Experts of a small language model: 4 picks a token, a softmax router.
Below are experts of layer 5 (counted from 0) of a mixture-of-experts language model. Rows are named router (the router's row for the expert), gate (a neuron's input weights, with its number), up (a neuron's input weights, with its number), down (a neuron's output weights, with its number) and show model dimensions 0-127. Each number is 200 + 40 x the weight over its row's rms, rounded and kept within 0 to 999.
Before each expert's rows: a language model's description of what the expert responds to; "gets" lists some tokens that make up at least twice as much of what it gets as of all text. This comes from a sample of Wikipedia text that the model never trained on. Tokens count by the router's weight.

# expert 50
What it handles: Word pieces with c, p, sc or similar consonants in technical and foreign words, like Neuro-sc-ience, bioge-oc-hemical, Lux-emb-ourg, Orche-st-ral.
gets: "c", " C", "oc", "p", "ic", "z"
router,179,241,185,272,227,191,176,205,191,201,222,160,257,217,220,116,179,224,153,199,122,240,234,264,205,167,152,195,161,226,294,158,199,231,194,175,273,189,238,212,190,249,236,152,201,230,175,219,176,270,120,233,215,237,153,175,220,162,203,206,236,149,211,264,196,190,118,177,274,223,127,138,242,245,137,203,175,155,237,192,234,171,287,254,208,179,260,234,280,159,178,141,249,177,209,164,223,246,229,231,174,179,153,158,256,241,177,200,196,202,163,186,218,229,171,213,172,161,189,142,198,226,174,225,176,249,189,290
gate0,193,164,178,216,93,261,163,239,256,189,219,261,206,225,183,163,194,294,166,258,155,274,181,247,209,218,205,203,156,257,258,190,170,220,179,201,272,177,234,232,265,190,253,246,229,220,211,268,224,191,151,138,187,221,160,231,186,253,151,173,166,241,82,213,189,231,221,163,224,183,184,220,186,150,183,159,182,155,278,152,222,222,151,267,163,210,174,186,271,196,214,235,250,165,277,204,167,163,152,186,203,207,150,192,216,169,220,246,230,207,267,254,193,197,173,239,186,193,168,218,196,168,231,158,151,244,131,157
up0,204,213,175,200,169,186,140,132,218,269,214,261,177,205,171,168,175,230,242,224,166,194,187,263,252,171,162,234,174,184,257,247,173,202,290,182,227,189,151,269,121,156,185,190,206,285,202,239,229,134,170,157,242,138,86,178,238,248,178,190,186,192,217,218,191,230,187,210,145,222,111,281,173,161,212,191,184,184,207,141,247,238,223,202,212,138,213,120,210,235,199,274,234,226,186,171,227,246,236,117,186,166,158,179,219,188,250,239,199,195,192,266,190,183,259,227,128,154,189,186,243,173,236,194,235,247,185,166
down0,176,181,141,190,242,200,240,218,168,221,170,254,220,209,205,190,301,247,170,173,155,105,145,186,285,127,218,271,234,212,176,232,257,248,187,173,198,277,311,187,154,157,175,158,208,182,211,215,170,176,182,176,191,216,180,242,203,206,184,174,184,199,192,201,188,235,178,201,228,221,187,186,211,145,239,168,122,206,219,171,260,220,246,236,114,153,238,181,132,260,186,194,203,202,170,197,160,187,191,221,235,216,265,197,235,193,245,180,310,180,196,203,225,150,228,298,142,153,213,135,247,208,248,173,182,206,177,129
gate1,254,154,244,256,152,173,269,190,146,152,201,245,191,191,174,205,232,181,240,249,232,187,204,185,132,168,160,220,226,169,242,196,257,239,176,227,216,248,270,85,269,269,220,222,224,154,203,169,183,215,250,172,240,231,174,183,197,204,268,199,185,195,206,240,185,97,157,240,174,235,177,221,206,210,214,129,197,200,255,200,220,151,290,147,159,244,195,218,195,158,278,201,212,183,230,220,304,242,235,246,196,193,210,191,235,281,237,188,187,219,200,229,226,207,256,243,202,198,232,146,146,233,256,157,119,184,216,224
up1,222,175,195,202,192,148,230,265,189,215,237,220,206,213,148,235,204,158,139,223,125,123,159,136,162,202,201,238,333,196,244,198,231,236,248,254,239,220,234,209,203,192,171,197,197,187,195,174,135,235,260,221,182,190,171,251,180,236,165,121,259,274,242,215,154,169,193,264,159,245,180,212,154,223,199,122,263,192,244,211,277,243,161,161,149,206,225,202,250,261,218,226,216,111,249,206,217,231,188,245,186,173,215,178,161,239,220,98,218,225,196,193,195,213,208,171,214,140,218,184,169,207,222,272,194,185,249,271
down1,181,158,116,144,217,229,157,208,179,229,181,221,230,239,171,245,251,187,205,173,181,147,219,217,190,235,277,221,180,202,181,204,181,217,232,201,209,202,170,188,164,222,315,162,163,243,208,208,194,188,208,133,225,148,168,225,198,257,175,269,158,265,193,261,166,230,137,223,174,229,231,206,139,168,226,223,220,187,202,224,261,188,130,154,186,164,203,171,186,124,171,238,229,228,263,160,187,262,153,215,182,173,190,241,195,211,215,90,289,134,144,174,209,232,201,158,257,127,232,159,215,164,147,182,309,183,210,241
gate2,221,167,239,184,223,258,204,227,155,236,218,254,231,241,219,214,187,209,244,142,134,248,234,233,242,232,110,213,154,187,207,243,271,170,214,139,284,210,264,186,261,273,242,147,165,119,230,219,200,179,169,217,219,223,182,238,186,151,206,193,182,242,210,184,204,186,200,209,255,151,187,120,239,187,171,150,269,220,172,207,202,175,232,218,203,107,190,182,166,166,172,176,193,203,183,212,236,117,249,148,275,195,254,229,191,158,232,169,142,232,238,216,317,166,227,148,144,175,216,177,197,222,143,190,202,230,254,246
up2,255,247,158,163,237,265,204,229,159,238,220,236,233,220,161,186,186,201,266,179,106,268,253,170,232,164,119,162,128,207,181,207,215,241,162,196,221,232,245,199,228,245,203,124,126,170,195,227,119,165,189,177,204,209,222,214,204,149,196,116,206,199,192,175,176,222,148,205,243,146,172,158,148,148,171,177,224,254,125,199,148,140,201,196,158,167,195,206,152,110,180,125,234,155,160,201,246,157,219,220,241,234,310,207,223,178,243,193,185,163,222,207,250,183,250,154,192,201,192,208,233,186,162,209,217,224,221,285
down2,238,146,231,137,174,168,125,202,233,132,217,197,65,184,148,127,219,234,144,169,173,193,164,185,209,260,167,217,166,202,190,285,221,224,207,167,213,156,157,179,186,237,221,169,222,229,182,200,198,201,190,177,158,178,179,169,235,171,206,178,199,213,191,135,193,259,152,179,153,117,229,221,193,117,141,165,241,200,158,195,233,233,166,170,214,190,156,138,284,215,157,258,202,221,153,193,293,190,196,125,201,190,198,142,157,180,217,218,203,186,262,246,261,109,182,241,199,245,217,166,252,180,166,240,249,236,189,204
gate3,178,197,193,104,242,211,233,171,170,167,213,196,162,206,200,188,174,200,204,221,211,202,186,247,163,199,278,143,178,178,242,202,299,273,173,177,241,221,224,229,198,139,157,237,250,225,257,187,210,171,285,232,168,231,172,207,193,181,253,203,178,147,229,136,205,221,214,263,190,203,179,81,273,298,225,213,128,122,134,207,267,244,268,186,159,154,200,269,222,265,206,219,287,206,188,203,110,225,187,177,166,201,208,211,203,211,155,217,156,222,213,247,189,166,214,220,176,199,204,165,155,188,165,174,232,166,235,169
up3,185,181,148,222,157,214,230,253,108,222,223,180,166,145,151,199,174,84,139,176,167,248,190,247,183,234,166,211,176,240,169,223,137,161,128,197,193,222,202,211,188,191,181,146,129,198,113,234,241,251,169,197,147,163,247,207,135,275,120,176,205,194,178,175,246,236,213,236,200,197,183,209,180,212,207,229,197,200,176,170,191,290,151,188,294,201,230,135,220,227,186,191,131,160,166,135,235,236,196,263,166,186,169,194,149,221,259,157,292,247,187,189,234,195,196,209,208,204,145,218,179,124,240,225,167,227,206,224
down3,253,196,189,214,208,201,151,186,190,190,211,179,189,170,144,237,220,244,147,214,213,221,199,277,191,173,144,87,229,171,103,206,166,228,152,202,245,228,198,171,183,260,275,243,189,266,155,207,172,223,231,146,199,142,110,216,243,213,222,126,148,172,173,220,176,161,207,211,230,220,153,135,260,128,239,198,178,194,248,212,172,324,228,163,228,228,122,173,158,242,225,210,206,190,211,150,182,286,194,187,149,209,186,191,120,207,173,173,218,266,169,241,250,203,213,169,177,166,245,197,211,178,250,225,213,146,193,189
gate4,270,166,161,150,178,218,240,254,225,244,209,100,166,240,234,139,195,234,226,190,236,147,326,220,245,171,248,201,223,206,240,182,176,230,257,205,196,233,270,161,267,164,231,208,201,185,160,204,184,158,204,188,217,189,265,136,192,159,200,197,249,184,251,267,187,221,253,147,206,255,160,226,208,201,123,168,235,245,219,258,220,255,215,176,213,186,245,206,230,178,222,257,234,179,153,219,117,166,260,249,125,154,177,135,260,214,201,194,173,173,215,137,221,221,141,204,219,229,203,207,269,222,174,237,192,148,205,151
up4,185,243,282,244,211,199,202,149,148,162,174,284,261,145,204,244,238,213,222,276,214,230,125,146,196,230,160,187,168,184,185,239,251,149,168,226,227,177,124,184,170,224,150,176,239,203,236,193,207,221,239,240,215,241,137,249,188,207,187,165,143,230,194,144,207,203,150,271,168,152,205,162,269,158,251,225,166,168,212,132,144,128,210,177,185,212,194,195,164,212,228,201,134,200,213,190,237,265,180,150,293,206,228,245,157,232,194,216,215,208,208,232,167,139,239,175,157,124,225,141,102,183,200,166,171,247,240,227
down4,187,245,173,222,181,180,129,227,161,162,120,209,212,260,197,207,173,205,166,284,232,241,222,157,158,177,173,213,214,228,251,264,253,199,191,234,194,157,130,213,208,174,242,249,178,157,214,199,186,175,196,138,291,237,203,244,190,176,133,252,176,232,201,146,179,120,262,255,214,230,223,139,197,192,149,172,160,245,188,262,217,159,228,175,197,153,175,195,171,214,200,176,203,271,308,234,241,230,212,235,205,251,266,225,306,157,165,155,172,204,182,255,215,182,197,207,147,281,198,167,174,209,152,231,161,264,197,166
gate5,245,212,254,208,216,241,166,165,160,282,168,237,199,203,236,161,204,189,178,141,130,230,215,217,200,204,223,216,240,83,231,199,225,208,169,226,152,96,180,189,210,262,115,228,265,270,222,205,174,200,206,240,213,216,163,213,226,136,244,191,216,158,176,154,141,223,189,225,283,262,264,242,175,247,118,201,196,183,238,177,251,159,198,194,314,166,191,138,192,205,224,161,214,185,200,273,196,179,215,129,235,213,199,149,228,246,166,212,178,179,205,204,208,187,245,243,169,159,228,228,240,236,227,200,113,188,147,177
up5,232,215,189,231,208,184,221,265,207,215,202,204,166,151,235,257,195,203,251,221,178,188,208,226,206,185,178,173,278,196,163,244,228,141,264,198,271,325,204,231,150,148,280,149,178,133,219,129,185,238,201,224,188,179,161,218,170,237,190,220,192,261,185,209,226,173,230,147,181,157,130,235,175,154,237,187,175,253,193,276,155,310,212,216,159,228,151,215,190,117,164,217,128,269,167,159,213,231,135,198,160,166,200,210,154,143,281,221,155,224,176,199,168,175,144,192,166,190,165,189,154,249,181,201,250,190,227,192
down5,243,226,241,236,139,247,169,213,230,231,192,209,193,228,194,260,215,222,114,187,254,149,270,206,249,159,221,221,237,248,162,154,249,164,280,228,170,198,215,220,221,235,203,286,221,203,210,224,189,213,173,195,267,209,155,229,190,227,247,236,254,292,244,251,142,208,192,269,173,223,172,246,117,207,171,202,227,221,238,165,268,219,225,214,237,240,185,173,138,177,208,195,138,177,145,219,184,225,205,236,117,83,215,193,224,161,177,246,222,184,221,195,139,153,182,212,228,234,206,220,169,242,179,233,188,227,321,207
gate6,217,255,146,217,298,167,183,169,285,111,265,237,229,175,171,246,174,169,201,203,173,280,233,150,220,199,195,164,282,154,248,230,192,194,121,154,268,157,190,182,200,162,245,207,249,236,232,213,223,248,166,265,162,234,173,164,230,182,136,278,232,204,223,231,192,162,247,206,171,274,156,227,210,159,176,188,180,158,229,184,94,197,215,212,253,196,196,253,238,196,183,195,225,175,162,214,180,170,242,197,223,252,186,173,193,242,296,191,166,221,207,191,109,221,151,214,206,229,277,223,220,165,216,166,192,196,203,245
up6,121,155,152,143,226,148,296,205,229,208,203,189,200,191,219,128,216,142,122,228,244,219,215,196,184,218,179,250,184,257,251,145,125,214,187,170,278,198,196,201,195,174,222,184,194,159,229,204,189,185,234,156,193,142,183,220,227,184,175,184,251,180,278,191,213,229,178,154,221,192,234,173,123,165,208,243,196,221,276,242,227,126,173,172,227,228,210,188,250,174,247,198,225,198,260,180,188,221,212,195,224,198,235,170,217,179,218,160,187,270,150,222,179,185,306,251,190,102,127,162,154,247,134,169,157,111,251,187
down6,151,216,197,130,157,216,185,323,293,235,150,198,246,229,210,188,192,159,202,193,190,228,163,215,200,174,176,145,195,198,180,246,278,128,230,214,215,193,214,168,166,119,152,235,193,232,261,272,239,245,195,190,223,159,156,136,269,169,204,167,162,182,212,189,195,254,202,249,217,144,230,197,235,174,236,173,221,198,160,169,167,245,213,206,266,142,286,246,152,147,204,220,194,189,302,217,194,235,190,199,155,209,131,257,235,206,218,176,110,245,187,192,175,248,208,246,237,199,162,232,186,248,186,207,122,205,184,157
gate7,197,155,183,266,145,164,255,181,160,177,214,151,177,206,217,192,209,209,181,224,201,165,158,209,204,279,133,252,111,171,258,240,235,280,207,253,219,120,98,212,207,191,216,176,166,226,216,179,216,176,220,184,202,166,195,244,237,223,126,234,187,201,267,276,135,199,192,202,228,161,234,190,196,207,216,241,203,238,198,255,260,170,256,180,215,180,197,125,214,208,183,217,210,218,93,155,188,257,185,204,193,150,202,208,221,224,299,219,192,273,215,156,216,150,156,225,137,187,242,153,145,271,173,246,205,203,125,219
up7,251,221,171,254,212,218,191,223,275,148,176,163,155,196,164,205,154,274,283,235,227,188,152,161,116,190,174,162,254,253,183,201,228,172,270,202,141,175,113,222,210,163,164,222,129,110,193,165,209,166,191,136,188,151,180,248,217,177,147,251,202,189,183,161,226,167,210,184,189,192,222,138,163,288,226,298,213,206,218,192,213,220,214,202,239,195,209,232,197,198,162,231,271,173,161,242,238,118,189,257,205,234,203,197,133,270,209,140,167,167,174,269,179,178,229,274,243,234,180,165,206,230,241,237,171,193,203,224
down7,188,229,163,195,168,212,213,173,216,146,211,222,201,184,204,268,204,188,131,219,248,203,204,283,185,178,152,226,148,195,222,187,228,212,234,142,156,157,230,254,171,164,169,243,221,168,241,110,264,142,187,223,182,156,208,279,224,262,150,199,176,253,184,204,207,215,184,209,138,134,117,177,289,168,220,217,137,179,231,228,175,240,226,189,234,268,235,163,135,222,164,153,217,187,232,146,147,154,168,144,200,212,144,172,265,162,158,163,232,153,167,171,191,175,266,235,162,191,203,167,236,132,154,129,159,245,220,134
gate8,177,233,196,248,170,137,146,271,195,169,218,183,154,222,220,128,255,188,139,243,199,140,278,203,219,179,137,188,152,149,187,180,239,187,166,222,198,156,295,192,258,214,167,83,190,204,236,208,271,194,167,275,132,136,174,214,252,251,223,197,207,256,211,173,174,181,189,195,172,203,215,218,210,176,173,179,191,195,141,78,174,192,254,254,209,214,211,223,165,283,238,203,282,201,206,184,174,228,235,246,199,158,222,168,203,174,177,154,231,247,276,204,127,201,210,211,219,142,162,186,153,193,222,190,184,213,173,245
up8,208,197,229,221,175,172,144,315,209,177,186,180,173,225,265,181,165,158,108,229,146,234,213,204,282,168,113,105,167,236,145,207,209,165,246,259,220,171,244,193,166,200,231,191,176,210,150,261,198,168,254,203,90,177,142,189,228,204,200,197,212,223,190,182,166,154,167,212,140,216,192,192,204,173,176,205,192,207,166,191,192,101,260,218,273,220,192,229,168,229,186,184,268,238,234,177,147,258,278,190,215,221,203,193,208,199,177,163,231,219,245,193,101,153,141,249,224,209,165,204,138,236,252,207,238,224,170,217
down8,162,155,211,222,249,197,152,201,141,193,204,214,185,198,231,129,245,212,219,182,229,205,283,242,235,194,158,195,202,262,129,207,252,212,208,240,175,189,249,255,217,285,201,192,189,189,151,202,203,189,230,202,217,175,227,183,192,175,240,209,150,225,178,235,162,172,185,138,85,151,194,185,206,198,197,154,205,116,83,286,205,135,194,201,219,215,166,186,170,207,182,215,251,183,206,232,205,247,308,227,230,260,163,126,196,215,199,190,220,219,99,282,153,193,182,266,214,176,187,156,234,185,237,272,214,195,143,165
gate9,284,181,122,251,168,178,237,150,150,157,259,271,193,232,245,186,217,209,194,193,216,347,188,241,243,214,216,230,180,210,180,177,283,204,263,229,271,236,232,141,196,139,213,143,214,164,200,161,218,224,179,214,204,180,163,218,211,198,229,204,222,192,217,179,176,155,186,229,154,187,236,175,163,225,235,219,117,232,178,208,211,264,111,223,303,231,211,225,243,195,227,145,239,208,225,150,251,155,222,249,244,198,220,242,206,151,192,240,246,158,242,178,170,272,201,231,192,252,173,212,202,260,166,264,167,159,183,194
up9,186,154,218,162,161,170,158,175,188,261,242,164,245,212,166,120,238,185,200,187,162,214,156,164,129,114,197,242,243,165,146,205,220,163,146,137,244,255,277,135,259,211,256,182,187,157,225,215,159,177,208,231,289,181,126,146,172,219,199,181,195,152,176,251,244,158,199,235,189,176,166,192,195,241,293,226,220,219,208,182,157,196,257,217,226,237,197,224,212,229,219,195,189,292,225,185,169,102,243,199,163,200,163,173,163,238,164,240,214,185,235,165,200,200,215,219,277,122,201,114,147,192,183,229,194,260,170,175
down9,262,184,232,226,119,290,210,214,120,223,207,189,228,213,125,189,191,152,222,177,211,189,181,161,161,149,238,163,235,261,258,226,203,136,161,171,183,168,121,272,152,178,248,182,171,244,185,201,188,204,195,279,230,209,148,213,262,186,227,210,222,195,204,209,152,212,193,182,104,238,196,164,235,147,156,228,154,159,174,173,155,194,172,257,171,214,176,169,248,189,176,219,241,204,244,185,184,181,296,188,240,242,298,193,148,107,173,224,147,188,182,139,215,230,217,173,158,150,200,196,167,235,249,116,225,187,159,208
gate10,148,207,147,172,187,182,149,120,251,271,228,189,179,243,274,221,220,242,235,170,213,181,215,203,207,198,187,197,178,198,196,225,171,267,194,138,164,249,145,262,240,285,153,148,216,286,243,186,209,162,130,214,176,236,188,152,140,220,233,201,231,204,158,196,171,175,218,180,200,242,248,124,222,153,188,213,187,213,171,152,145,138,236,161,226,209,176,151,215,118,224,226,234,231,148,205,238,167,197,256,168,235,175,159,170,213,187,311,214,266,129,261,211,187,193,191,191,179,227,222,267,147,189,250,236,260,267,220
up10,98,149,194,215,152,241,199,184,223,191,158,210,192,213,246,271,174,232,282,133,225,161,211,285,137,210,154,175,215,166,220,173,210,246,237,156,206,206,188,180,271,321,178,213,237,267,225,174,210,258,211,209,216,221,204,149,161,212,226,157,182,188,178,194,171,175,147,190,230,203,168,141,211,194,183,173,233,181,198,231,158,193,225,188,320,166,225,158,260,171,246,185,184,217,203,273,159,237,204,234,190,178,199,135,145,240,190,145,168,215,226,270,156,142,187,238,194,229,174,250,149,204,129,283,231,228,234,239
down10,249,168,158,126,183,149,181,214,205,248,206,169,257,241,165,232,242,259,283,170,170,256,211,214,107,136,229,240,191,195,269,168,164,180,183,216,220,171,245,227,228,203,137,211,150,236,232,199,225,233,195,188,224,193,156,237,217,239,235,194,209,171,213,148,236,167,182,112,217,230,123,203,172,176,254,232,175,228,111,220,163,142,224,149,241,188,138,180,243,190,196,227,132,244,181,144,209,193,205,184,288,200,174,180,228,219,132,236,288,196,239,199,133,184,189,147,251,221,207,199,242,157,247,158,152,183,285,187
gate11,213,125,207,261,179,219,190,159,288,151,193,217,193,181,158,184,161,177,191,198,227,172,258,195,268,255,165,184,163,147,234,210,184,290,256,206,106,196,212,178,189,208,255,237,152,159,199,186,271,273,163,190,301,225,150,236,273,139,167,167,231,243,235,199,174,172,203,184,196,247,162,128,244,279,206,230,136,191,176,146,210,169,207,178,173,132,217,216,242,174,256,200,153,190,291,229,173,189,226,241,200,240,216,259,196,218,152,187,243,200,222,195,193,177,115,200,170,156,127,215,190,207,234,184,257,189,186,200
up11,249,153,206,166,173,297,134,176,209,188,227,223,243,203,213,247,176,231,216,91,193,234,179,213,289,164,244,165,134,200,233,184,186,212,248,145,180,139,240,213,254,216,198,195,202,172,281,232,243,218,149,153,254,193,165,176,188,185,200,154,221,230,229,181,211,217,223,235,237,269,243,216,231,223,231,263,200,216,266,193,187,229,308,221,155,261,231,110,211,189,225,250,166,231,245,181,179,205,230,223,182,261,262,157,196,91,248,210,221,189,225,255,272,186,175,202,171,172,200,177,149,205,163,188,162,190,203,260
down11,233,232,180,233,206,259,200,189,176,246,213,161,138,118,203,199,146,180,200,177,227,186,230,100,171,174,155,241,240,209,168,211,175,246,222,231,220,257,242,230,162,198,260,208,185,247,176,200,224,174,219,196,165,240,267,248,167,190,152,128,176,197,137,211,184,165,243,154,197,112,128,114,244,213,244,186,282,169,238,233,190,169,132,291,246,168,237,232,141,162,263,256,225,152,147,194,229,172,175,226,241,243,233,195,243,216,251,256,131,250,163,196,190,175,216,190,187,202,201,172,266,212,221,209,166,241,267,209
gate12,199,199,176,191,196,171,182,216,250,132,168,188,210,228,170,139,197,166,222,187,149,188,147,308,247,216,209,223,190,217,228,154,243,189,176,186,176,221,185,183,164,284,265,199,145,160,212,191,280,136,155,195,162,283,220,183,189,302,250,86,242,281,203,182,162,254,173,208,210,295,114,263,151,215,153,201,173,201,238,200,150,134,162,192,174,206,193,267,184,159,158,160,180,216,135,250,220,185,243,158,213,172,194,193,183,192,234,196,159,210,197,181,169,213,174,174,110,182,176,187,206,181,199,198,220,163,179,144
up12,127,198,208,138,232,212,223,263,199,148,217,234,169,287,178,153,199,199,247,219,252,246,172,179,199,231,250,145,233,161,143,124,199,204,193,222,211,164,167,248,132,169,238,178,166,220,180,271,167,274,255,186,190,219,184,177,184,224,248,160,213,158,201,263,275,161,294,165,139,179,179,217,205,194,175,224,193,202,158,223,143,229,209,161,219,166,188,190,191,271,285,201,229,144,216,159,218,180,109,175,251,245,299,254,176,172,211,199,186,207,239,243,192,263,248,220,209,226,261,114,195,205,213,246,204,231,184,182
down12,202,197,282,211,151,223,293,250,203,139,163,196,150,242,157,192,206,145,208,164,257,215,242,241,183,214,231,210,193,149,201,255,151,194,213,150,172,170,218,230,258,238,166,88,173,129,192,284,215,188,224,172,245,159,244,201,192,200,163,154,251,169,203,151,214,171,231,217,213,268,216,188,187,218,239,149,188,93,200,237,210,220,213,163,190,120,240,242,226,212,230,151,159,240,141,209,193,133,263,176,125,257,232,192,221,232,182,151,111,157,187,159,227,176,219,212,181,180,231,139,200,216,202,194,224,209,267,153
gate13,225,263,231,139,204,208,190,167,83,161,140,222,193,145,218,127,172,213,171,200,229,126,264,176,204,166,229,230,207,248,153,169,157,172,163,214,196,209,167,177,234,197,244,175,191,213,228,150,168,246,141,200,211,250,117,206,175,201,269,168,157,223,145,182,206,194,226,198,195,198,153,217,249,218,191,235,206,151,172,300,241,219,243,237,200,263,275,288,195,158,117,259,197,104,209,158,245,175,225,166,238,206,149,221,154,135,217,190,174,163,248,185,236,182,169,227,180,144,258,169,200,197,173,227,202,238,152,229
up13,166,249,189,205,233,175,155,234,229,229,247,173,259,204,272,254,184,170,254,191,257,222,187,215,271,187,239,174,249,204,139,191,199,230,225,308,195,248,191,185,207,200,174,219,149,215,150,173,199,144,49,165,245,256,235,198,256,143,196,236,151,186,167,295,151,186,173,186,222,195,219,194,147,212,170,276,205,240,250,189,114,203,124,180,214,206,225,201,256,264,146,210,226,197,222,220,188,219,240,196,228,213,229,225,145,198,196,206,223,209,119,144,213,204,186,170,161,177,186,219,144,189,194,170,223,269,143,247
down13,246,294,243,200,249,189,199,179,195,185,115,218,227,259,168,203,83,126,231,171,175,147,154,115,201,183,181,192,175,211,118,248,195,264,277,253,166,152,200,233,206,136,159,168,109,164,168,177,218,191,190,174,218,170,229,239,210,142,197,161,205,153,197,151,223,137,139,243,171,203,194,172,197,211,199,176,277,185,241,218,218,186,251,288,165,185,216,165,184,262,122,234,219,198,192,192,180,148,241,212,230,177,181,226,203,203,155,164,205,148,236,186,147,239,258,165,146,205,245,247,209,195,176,194,180,242,233,175
gate14,194,158,203,167,175,221,193,274,182,165,197,213,209,172,278,139,273,178,214,151,216,245,276,255,173,190,178,197,219,173,254,219,132,174,183,180,196,255,209,248,152,183,198,266,210,145,271,252,195,252,231,192,278,173,171,185,232,219,160,218,211,120,159,176,183,144,199,161,121,219,240,236,246,217,228,187,264,225,201,153,232,168,237,208,214,178,183,225,216,145,231,250,153,192,210,174,248,294,194,167,286,200,157,229,218,161,225,225,194,190,171,213,209,173,228,185,263,156,173,161,179,268,155,337,194,187,170,240
up14,193,237,195,323,216,187,184,184,229,244,206,217,218,224,234,195,190,265,181,278,209,191,179,199,183,88,195,174,177,164,177,165,191,263,175,115,207,316,270,152,167,154,162,187,205,185,218,209,239,238,187,120,170,168,180,209,153,185,222,243,181,165,209,211,95,215,165,280,190,117,218,204,185,164,223,219,207,135,192,208,193,206,207,162,248,223,212,194,253,174,218,189,218,182,253,141,220,160,124,182,165,226,238,239,204,183,154,140,155,171,247,184,191,159,158,191,193,257,165,102,250,174,183,183,167,188,233,215
down14,274,220,158,291,117,176,154,228,164,106,225,185,228,189,202,132,217,194,194,216,196,156,237,281,188,156,211,217,232,187,128,131,234,161,187,189,221,201,206,220,213,190,162,245,181,232,190,248,289,175,180,137,158,245,250,211,148,206,134,271,165,201,144,155,211,244,234,156,235,171,249,224,118,178,228,178,216,166,290,182,151,234,236,160,184,203,236,237,237,188,160,214,215,189,184,205,258,160,199,222,217,238,196,278,197,188,185,129,201,222,202,171,196,249,168,200,196,176,278,142,220,151,208,240,254,212,260,248
gate15,186,174,217,259,264,169,139,177,164,170,159,203,220,221,223,271,182,214,183,181,143,210,266,237,172,187,229,232,147,195,145,123,194,185,250,152,272,193,173,183,187,173,160,230,115,176,228,211,78,174,242,188,217,212,232,205,139,239,221,185,216,171,163,192,194,144,200,172,162,215,236,125,222,133,112,202,112,228,193,207,166,209,293,267,208,227,180,208,251,206,113,163,156,159,215,233,180,186,212,242,166,196,194,191,143,245,252,210,262,158,202,168,157,189,172,194,255,193,170,233,188,245,155,136,211,194,138,220
up15,156,201,139,216,236,177,187,169,148,218,237,171,176,261,151,263,223,209,214,188,130,233,227,242,249,184,209,164,177,230,126,160,238,209,228,201,214,127,229,128,251,182,122,168,207,187,234,228,174,166,193,195,213,136,200,159,174,182,236,131,202,208,154,208,158,192,208,195,129,183,266,188,209,111,150,166,48,217,234,225,146,239,215,202,229,188,205,236,225,165,133,147,197,153,229,221,232,166,153,261,175,182,149,183,198,194,218,210,230,184,168,199,162,300,291,238,153,208,184,142,173,204,172,162,169,217,184,219
down15,171,220,233,168,154,247,201,234,139,141,169,129,156,244,156,227,230,227,248,148,171,215,197,200,233,272,164,240,159,162,135,213,233,208,190,309,203,223,216,201,185,218,200,227,113,142,182,213,163,217,206,198,164,270,279,178,247,260,275,210,229,137,269,211,183,184,148,158,190,238,174,181,162,106,184,153,146,183,252,242,168,266,251,234,220,229,204,197,178,120,186,192,229,227,182,240,166,226,126,236,265,201,192,155,187,228,186,235,278,170,186,167,210,186,189,189,192,225,176,176,204,201,167,125,217,135,200,165
gate16,177,250,209,138,127,174,240,156,212,134,148,152,164,217,218,182,200,236,271,202,237,144,188,235,249,155,200,261,133,209,243,233,137,203,218,217,179,170,246,204,103,178,190,167,209,125,144,138,220,293,226,222,161,228,193,182,161,151,234,232,238,117,200,123,138,177,200,171,188,207,159,150,236,173,186,275,239,205,264,191,192,180,173,259,255,192,207,167,186,173,153,153,227,194,196,176,180,173,157,172,140,200,264,236,181,287,209,173,168,232,231,210,175,236,175,172,232,176,166,169,167,214,175,177,105,166,223,213
up16,131,216,191,110,173,141,234,206,179,178,273,152,238,186,182,265,176,249,241,248,233,191,156,148,200,142,224,233,152,193,252,180,119,258,249,262,194,159,256,163,168,191,166,174,188,142,180,221,149,216,152,227,193,177,219,172,161,252,214,161,204,194,143,151,243,234,200,180,216,221,225,214,141,242,251,244,249,158,198,168,242,155,174,271,223,181,113,191,275,171,152,195,179,230,163,217,163,185,191,109,135,129,224,193,231,218,226,219,195,248,150,149,191,242,203,224,188,266,235,179,163,251,266,156,192,183,180,221
down16,137,197,216,129,189,176,133,114,123,163,190,264,130,216,217,173,257,204,172,210,234,159,165,177,147,171,130,234,228,213,217,155,199,130,286,195,130,257,248,157,142,317,124,269,224,175,133,210,247,185,250,232,204,216,224,188,196,243,207,164,220,131,186,197,227,190,213,204,195,213,186,174,159,189,270,195,165,222,203,180,206,221,174,192,199,174,133,168,246,142,214,216,182,157,188,250,171,199,218,213,208,173,207,201,226,201,279,156,299,188,224,202,219,195,214,164,218,224,208,240,180,232,247,103,180,185,197,237
gate17,184,225,218,135,251,188,194,137,146,233,247,215,199,96,168,218,170,182,135,214,133,207,251,286,174,315,148,187,234,222,216,229,169,284,207,251,204,242,205,175,249,157,176,151,180,206,202,189,272,181,204,198,149,151,255,151,178,166,294,195,211,176,204,221,164,129,234,254,246,288,197,189,243,164,199,226,207,248,261,193,181,147,217,242,152,220,215,229,212,237,192,126,166,230,190,183,222,184,151,176,184,119,164,157,198,217,212,208,172,150,134,184,166,190,136,201,223,231,183,198,254,203,239,207,233,209,165,170
up17,208,206,150,162,171,146,139,135,242,168,212,256,206,101,227,178,174,156,149,236,183,238,202,226,205,246,169,175,229,210,177,197,147,166,216,172,136,281,205,204,212,169,230,126,155,218,165,197,168,256,188,157,159,164,177,207,170,272,201,198,239,161,221,188,177,171,204,298,244,296,185,97,223,195,182,174,180,239,242,168,205,180,294,157,193,198,180,189,163,196,207,162,265,227,217,217,216,201,98,218,167,110,214,211,212,197,254,200,180,152,176,182,143,224,213,210,235,180,253,286,209,203,206,234,142,237,161,161
down17,197,237,217,279,153,202,196,187,243,150,184,219,207,234,226,191,166,182,162,163,217,195,201,200,182,282,210,176,235,208,248,214,191,252,182,163,196,241,253,229,248,222,175,185,130,183,233,198,175,96,178,194,191,152,181,161,233,187,124,231,175,184,175,203,184,189,167,190,116,187,262,170,206,196,203,192,237,183,174,180,173,229,185,120,200,228,295,150,215,201,257,190,176,267,241,220,209,305,152,198,208,182,133,153,233,191,186,274,314,168,207,222,179,152,89,159,230,213,241,160,149,212,251,122,169,159,170,215